{"d_expert": 96, "moe_layers": [0, 1, 2, 3, 4, 5, 6, 7, 8, 9], "balance_loss": 0.0021, "balance_bias": false, "norm": "layernorm", "tie_word_embeddings": false, "learning_rate": 0.00855, "batch_tokens": 65536, "max_steps": 5452}
Below are experts of layer 2 (counted from 0) of a mixture-of-experts language model. Rows are named router (the router's row for the expert), gate (a neuron's input weights, with its number), up (a neuron's input weights, with its number), down (a neuron's output weights, with its number) and show model dimensions 0-127. Each number is 500 + 40 x the weight over its row's rms, rounded and kept within 0 to 999. Numbers have three digits each.
Before each expert's rows: "comes after" lists some tokens at least twice as common just before its tokens as in all text; "raises" lists some tokens whose logits its average output raises strongly, later layers aside. This comes from a sample of Wikipedia text that the model never trained on. Tokens count by the router's weight.

# expert 14
comes after: "-", " a", " the", " \"", " un", " ("
raises: "ore", "ort", "ott", "amp", "us"
router:492503455468579416506543511488535488529497498546544476484478473524507526541478482442497539502584514476536500476542561543504510552446467518470471516434527468550554503513507493471498477510482488520482521412518494531476483428488462472545595523602465507551516448442437517530503474529389456508495436570548451476509510576471446504486464463503434556450506590506585504508527508484538469499462
gate7:562474451540476498500501429478571545515438536495490502426469460551502523516557450471496482553409491535513550520529540503523519482491485507513476534534489468514461457517530457600512455482489511468466518467526419515539399514573485567493489447581417435499509462467511526521464508440469509440485500494526517498507585518439511489524479472527529547458462544502561553547449569511527560503426
up7:482501527490535556524448432599519522534502610463508507481480504476459503512477500513489513494533407533527488483496531535492537483482536518459514492540466488448424530417493482590519514498516443491528505517444445558517537529552426507480510495467504480454465482498474408502507527484488534448354515486554509431423559516492474480534499553526487507510524518461537565511463585571500507534521
down7:474506477465540477508537471529510467564503494525450471519547538424491512587480462497496502516478494568530429536501564513506540540434576460490458506561497494469489431551534459460436523527482452503515466529471514489505501440592584493508560517561498526503483509489465461530496394541436527548549453545499582488460533445460452444491471448535544478478478482513482443611530526464489493471491

# expert 8
comes after: "\n", "==", "-", "Personal", "See", "==="
raises: "\n", " |", " and", " of", " (", ","
router:486513520462540485508523491514545518490475502491542495502500498513519512519556460446515465458500422525470513469467516464539464532456441508485490541430579522524539502490532457465524483493413466505511547512528519532484448538494596517526489377563472548508448500543500473427501449481490443578568483508539517445486510570494467508494424563468546537413426549462549515458490524444605482470497
gate15:548534478513561490489517461459489516475514514512492449437507519573486536519455527515437444508524560512538526535553556473570536508516478469418441485448451513513480481481510412542474523531534564451463498587459461527491555512527557530451486556458465439490487503561504541449569474533470527429469483493489472464495491522522498490447445504459469551511491568512507465432397434590516514549524
up15:426521591477538534528534445522513524439522537489502506449573455487506503479463517478425494460534487537506518567546482385515497496498502564488487465473467489469403546551428532499514413462557553517526547470482470438516412506534497480521541531442457544481485502492519482502525577446499531543444476546476505476524541452522475469597496477511465542449488444548512500470501551430519520527486
down15:486451459453483549429522496500468512510515538523509526530556493508494485528479493484522482525504528474506450559485451506530469529616501555446495429485501371565591482439503542506568492457502546578498514511542537445504521507544525518502434510564470484522515555470392470527499481503478516506501496438459505454472540467510563467545496417494486516431503493522435517498537583534467450526448

# expert 32
comes after: " |", "–", " (", "|", ":", ","
raises: ":", ",", ".", "–", "-", " |"
router:508514500443474449441580455475569483517491481491519507545497465539487461520487548546525504443545439508554513440508486453541493474484486500423490517433518499599529550482526445445448519497450489491575566448533571583527502475491558551493542499475482485512511444480408500434530503487503488530533452488499542465475528568495471525500492592531476499504523545509539581523435527484579439441492
gate15:515527463550480496492507477513505504576464458517506491435479531559421485448463506442533515469527423537541458518436516525481453505466536507455474509516483615488514490494533464485527457537474526465517484422542557546546532535544536449446625540443487459571556465465540554512521465435517465516455558534505514437418466479518470456492489503574489508489454520477520536511475508523577453460486
up15:487530468542450547553459602476524484456489560492442488485481549476567492493493505411496559499492569465471465516495452500433522595546554528554495485477473555475623462583494428490475447480549510524445483487517462462528503530509553485497525545467470513468514492460531511522532544470531472470613500414512507488521477468498455519484507471409546532440460502496451534532464495517500498509477
down15:499415522509453527438518468484487466547558437521572515459555481495504490468513487575479510528450549530560439475537531483485479486566538521554600408551446432502468532505479546471490505499459482454467448541532539433486487538520468425547490518498507521500496474447478461494506546482434460513500467508479491504539509514470499520561480485505522558591576560503535509510468443375549499494528

# expert 18
comes after: " |", ",", ";", "%;", " –", "born"
raises: "ñ", "levation", "atic", "aked"
router:453576549492510476452547444484513443550433482545549478537493435515511471500511525521457518475513454490452547495472500533535492518557448474405439548509548491558526576522546446441436564490440551550608579468508518495479490494599523530497518454489474520488504498503408425537507493460518441521534472504515508482454583501547450521522498535513470561512503513523478542469488491458524470464514
gate4:475553495449478462511477525599508522494443468595460490514539451492544577495488499447511558520543460443525442528443421510560508533462517430518485573525472451502515484444515499498520514490431471497454461451562535440488473538433494499532467504509532570516548460445454435478467482502509566539451458474576488532479507530491486500530541553527496555443502509539517490524554567498428432523457
up4:546486487470497513524527480541474433546520479507462516581509583487529467513458533431473525437497492488420501533502463568474464431436539497542465472462460487527502506489583524545563468486565501517419485497558553454507509489503513499504510472494479533508519414488512524465510479436566541508389543557454431538470513569523468453507450443497452506470509588527503551497483552500461573478537
down4:500434538537473533521558552574436476508466492497529486452560482535548488433494464443544489524565465467432482585541494454477450471544494460521518476497505486496554545559463446458458480511535547386516515480452440497483490480445457529509512492517527608566472468507510526535531498462539473519554508525515539466502486543440467563553458449534402472551483520494485505520532503531525422454503

# expert 22
comes after: "\n", "-", " •", " Kingdom", " Clade", " Title"
raises: " C", " A", " N", " L", " The", " New"
router:521472528478571488489481484464554451532505514508494439536476454564477526509487544473487553493510516444524471467497436485463473598530498512502483546461499488524564504456490495470468515500418505485452497491534533505415439476491612545478596466458489563492434477454511491466496440498519483553603438461555526541493493488528427543490440497515512470445468467490564544527471579538539552441533
gate17:514516502528529493480436524465561542494496446586546432497542494499488507499532522541471466467473495492510453639469546480508441546420472505514493449458501506517583500480491453534556493496501498515503525563504525535461501512509587531411549504539480466458542524485482481435486486506523466454534433544546477419502482460509460486496574530489563445478454607516517446507509543545424465483535
up17:448450524496560485529554470464491556509568451540481454549407517500494453548475500548510491491420481514516556539522424560523510505517520495490465470476528525478543540507591552471512467539505540504416544508454385484451517506487504488548468499532511542500445461496474537494468494477606477509511457540583460610480488498493470517460497513492479466576482410522461502484538466507567478488485
down17:461459484452440578460568514567489440509466437510495473473485565515489518395558472588470467575494524562483523543509426490526502485588540479497415521481495472537479499469475561468468503430529465555509440481502486479516467561541498494439470576509490507509513429517483522485484478489464437480546510506462478553532557515453594544543491442526502572520483477459485517515517485553474530497533

# expert 21
comes after: ",", " of", " in", ":", " (", " for"
raises: "iding", " festival", "imir", "ises", "ising"
router:455576552495504477452548446488513443550436489544551481535496432510510471497504524519458517478514453485448547495471495533533499521556441471406437544514545491555528581522544446440436562491444554548619580471504517497481486496598520534499520454490476521488503497506407422541506494458522449520535476509516507481451577502546449519520500535512470553514509510526477542470486486460521473460514
gate5:534481491425541525469501507474508456450494468485469521491492517518451496510522457490503584524558539487534548527472513515509467472503543537481499546472494521564548436493505510475514522491481564511478558501446555507431447458474588520462451544573525492517551441540467446552509542467437460555581458533426498514404538468544513464614505483523497549501540461490528436430477556460534442505460
up5:497459432556495549465555535468428474531411457518482480527550477494480589467491468487469491474504427538531536499496600487458454536472410453547528474526605457541532502519592453473540574504507551455482520524484421516525496478513488500585477445563538489504531470487496513525487482475548553503480513516543535509483470509485437468487500498481490551454511437520513408477496482440537457531535
down5:486462571411510529510533531496456486561500482517488445514483503454440486584508508462465541447570468479530460569534535474500524476533450483531527502475535491600508499511571431519481460539523520507480462495542473476558540480498423547488470503491508409487503417472454504478497452460447449499446513536518561417554546572544468462516532465515492494508477509592564497528508484540465479582540

# expert 5
comes after: " ", " |", " (", ";", ":", " -"
raises: "rich", "dom", "iance"
router:452571550495509478458549446483512445551435483543551476537495439513511472501511526523454518480511454489449552495471495536536493522560445475407440548511549493559535577523546445438434562492441555549612577470510516499477485491598525533498521456492472517486501503504409424539507493461522448524532475504518508480452577501546449519522497534507475559511511511525480542469487490457522464463516
gate6:497535526456514487525494475531465465487522545424556476463446507515432529491530473455512569497493545526551503501529523582531448509542502478544523540466580509458517483495516448561441506439468539488523558443512515460469524503443438483416554504537441576508472448493554486497461457461406466495498452570503563545542590515491514548530455517512454535496485580473464487485477477520531438422475
up6:491487490485578507544459464460496527490447559429495444486509479489498562412510525506506548498499490584508537500515472473498488516493442536495559529467569504460513482546476439475492538464464513554543492501425540554500524544541431433556479505543503558470450436470519487526515518423430547510478439571462451472562503498452521510541586490490438588496495567492436508526433555505474495489546
down6:562552496480475553452541462485488486503550437494485510490495506445572543461534500447435529530509476565496539497545417437498449459495531546484547421572439471450446510450525550446546499431562460532494464537408480470478523497520495454485521497525510428471408526468555556505523508509460515565468481515507528501523473504519479469522455536512561582552487450596484510504490534496561502525515

# expert 19
comes after: " |", "|", ";", " Total", " list", " +"
raises: " |", "-", " (", "|", " of", "N"
router:476521535551475477457545482560566492522529484535493446523510468576454475527529480514461511534528459526503545443507482502490465518473457562498443520482548519477514542536500428485539516474399533508475540379491531493483519499508565543546529378525415550569504517514411493525445445472539490552522463517579514516430516492490433526498480524490574504459455551499502472507495549529500436485477
gate17:497452543411524463470486519520583515509434416526507515513537472455551512472478538399502426532486421475515500569536510455455471573453474467473511478502538454453533496497403563524450494513522533544520557447554564478493472551520503416574487560478506547476504542469517498484511467517532509574467469538452530472466496536556489471477545538510545485479460494439536536490537503553491492538442
up17:507472417506477562471511534487544545501560528454485518516464464456498445534543522487514528503453503546562499437438568411444471529507562521518461455458465433514506556419522521431512447519498531400536524478518522567587504489488564509461477497461453510522464545519480485465439426519534490465463512429499516521512554503522473510488528531523502547496449481479541511569481480422570552489559
down17:515507516473478492456440464476515452462540492371487553524580534502539516486520536436514409523534552463537480487474519452446453546579470513431453438498531532497470497469521549526591478380493535491559538508501488446460494526518470507477486472493447581503502602507551492474554480463499535463452504439517523577486542505527503487507526451508528490511540549514522493468519500442558529506495

# expert 30
comes after: "\n", ".", " |", ")", "==", " ="
raises: "-", "\n", "|", " |", "=", "1"
router:504483498477559499462485432492538514467516499513545469468430472509501551508490508471470490504498438477483492421513488477538465520524490541451523493521550478556542532419499412476480557449422565482504527459588506463493465493544502578508514447545517562513477452521501478473480518565519470583531472557536496483428544590500465525561437595498490519461439541492536482468439564436531441495527
gate16:486499475430557471472512501429515547458447494599484474485553486507470489544521505441565497545537506458599507447483468581460493482534526547547549469451558448504521540471501517548580537506436469503473509580481474560483497476463548495498560462456469566448514492510474508461496484542456510513481411531485494507450436549522453478494557581487505549545492480466445484491478556502420548521504
up16:495463533594520515461560474545442481479532475474472517455506454540577483524434417538521489473579457511541532502537522523527545466429537582396438464533472492517510580537480489493451571507468423425487516451505529469527455564526480505428473486533505534483502496498534472498482452487501466484595564536501509551504510450462476526504463450515503509529498469458540500492539409517545508513547
down16:586462549558490526491473487546555534568574506503476546471470565476473522466443531518518476538472485532515540470469492487484493534509440457562516443506521509521476559462427543437563487456507419503508501398505518530463535447515496452500542488560509574491478502471435426500500469481499478494446519508499456424535445482469494500488457577498562540444542569593452502517478489559473550492469

# expert 23
comes after: " ", " in", " at", " from", " on", ","
raises: "odox", "ymn", "alem", "uela", "ipp", " agricult"
router:455575541490512478450548439483511442546432483544548474540492437510508471504513527523454520477511445490454553493474493533531486525556445479409443549510546488556531577520547443444438568488436552549608576468513520500475487493596521532502518454491474519483500493503409424535506491467517445522531471509519505485454580502546454523528499536512472563512503518523473544467483496458525464465519
gate4:446544508556532442459498509500546549496512510486536500519541491500434581448527462536513561509515451536584524514424457545576502460461486553489477592595548398517502516544594456468491494442494499511530488451517527464504465511513419481470464526488476491476472556526461508551509556522469517417483484519538451466441502519488478486469469505462483496465485470544477538507552602459445499474466
up4:501462448543501496542485521600487485462486470538462467531502449485527475602494529427534456468528492500390536555448571522444532474551498555524520431564552556498457487422508513482533441568474495454462519549471476506482441483452543546535516469455477565498629462492520525456438472495495479523479469497515485512544457463494505544509519506550489496504545495501511604516462496504516488544494
down4:553522521514461481556488527509496470492486496490513501487444545516536477448535525525512526492508513548453516478468416572449492621460512473592471467454563499511487523479486479520548421574568464521506533517492473463461467432513490517540549539491522481424449531507512552478519498460507452507463454622477496487475493454519520485469414463558534463504575450397467540481565515519460511522494

# expert 24
comes after: ",", " the", " and", " of", " that", " with"
raises: " Rural", "Gls", "bour", "levation", "rane"
router:454575547489507476453551447487515442552435484548553480536499438512515474502506522521460518479513453482456552493473496535533493522556446473408440549514547491560527576521542443444434561493440554550618580474508516501481487498598519531502524454491472520484502498504411428541509491456520445525532476505517508484456577499555448522524500535510474557515504512528480542467486488460521469461515
gate1:524515545530504491516467456418484456531457479545502489535477485431513499499538537511475425465506448466500503485528458437511519477427476518522538555529488446496569523534533524552501469529482501500442506392502575490552480511415558519527610469482512514510512457464490535474471408466504566603547475520529503492495529510547434540428444496497483545501486505485556585529492472593485494482478
up1:434510509505543537506489498506535509534484577453503493568497493526474467552404494519519457572484398527454511516517458504506502411560533452475425488486531600486443546474552461502522452456578432516493494543506525543543511514505535487489498545454494552439517534467476530492560450509499471499461488580534485414466519486498503536499519495420454474476473504435469471564512536477489593483546
down1:533510490567468584484478534516491568457530464535511487520465485498543489400508505511533488395502514456480529547494459530448582446554544503510492449473514519498551523461524503469444427438467485503551459479449572511523490463566536553400499495512499490551430467496441535452511501544474511541464495502564480487478484523534528516484549476551424527489485521436602495481536498467545501433553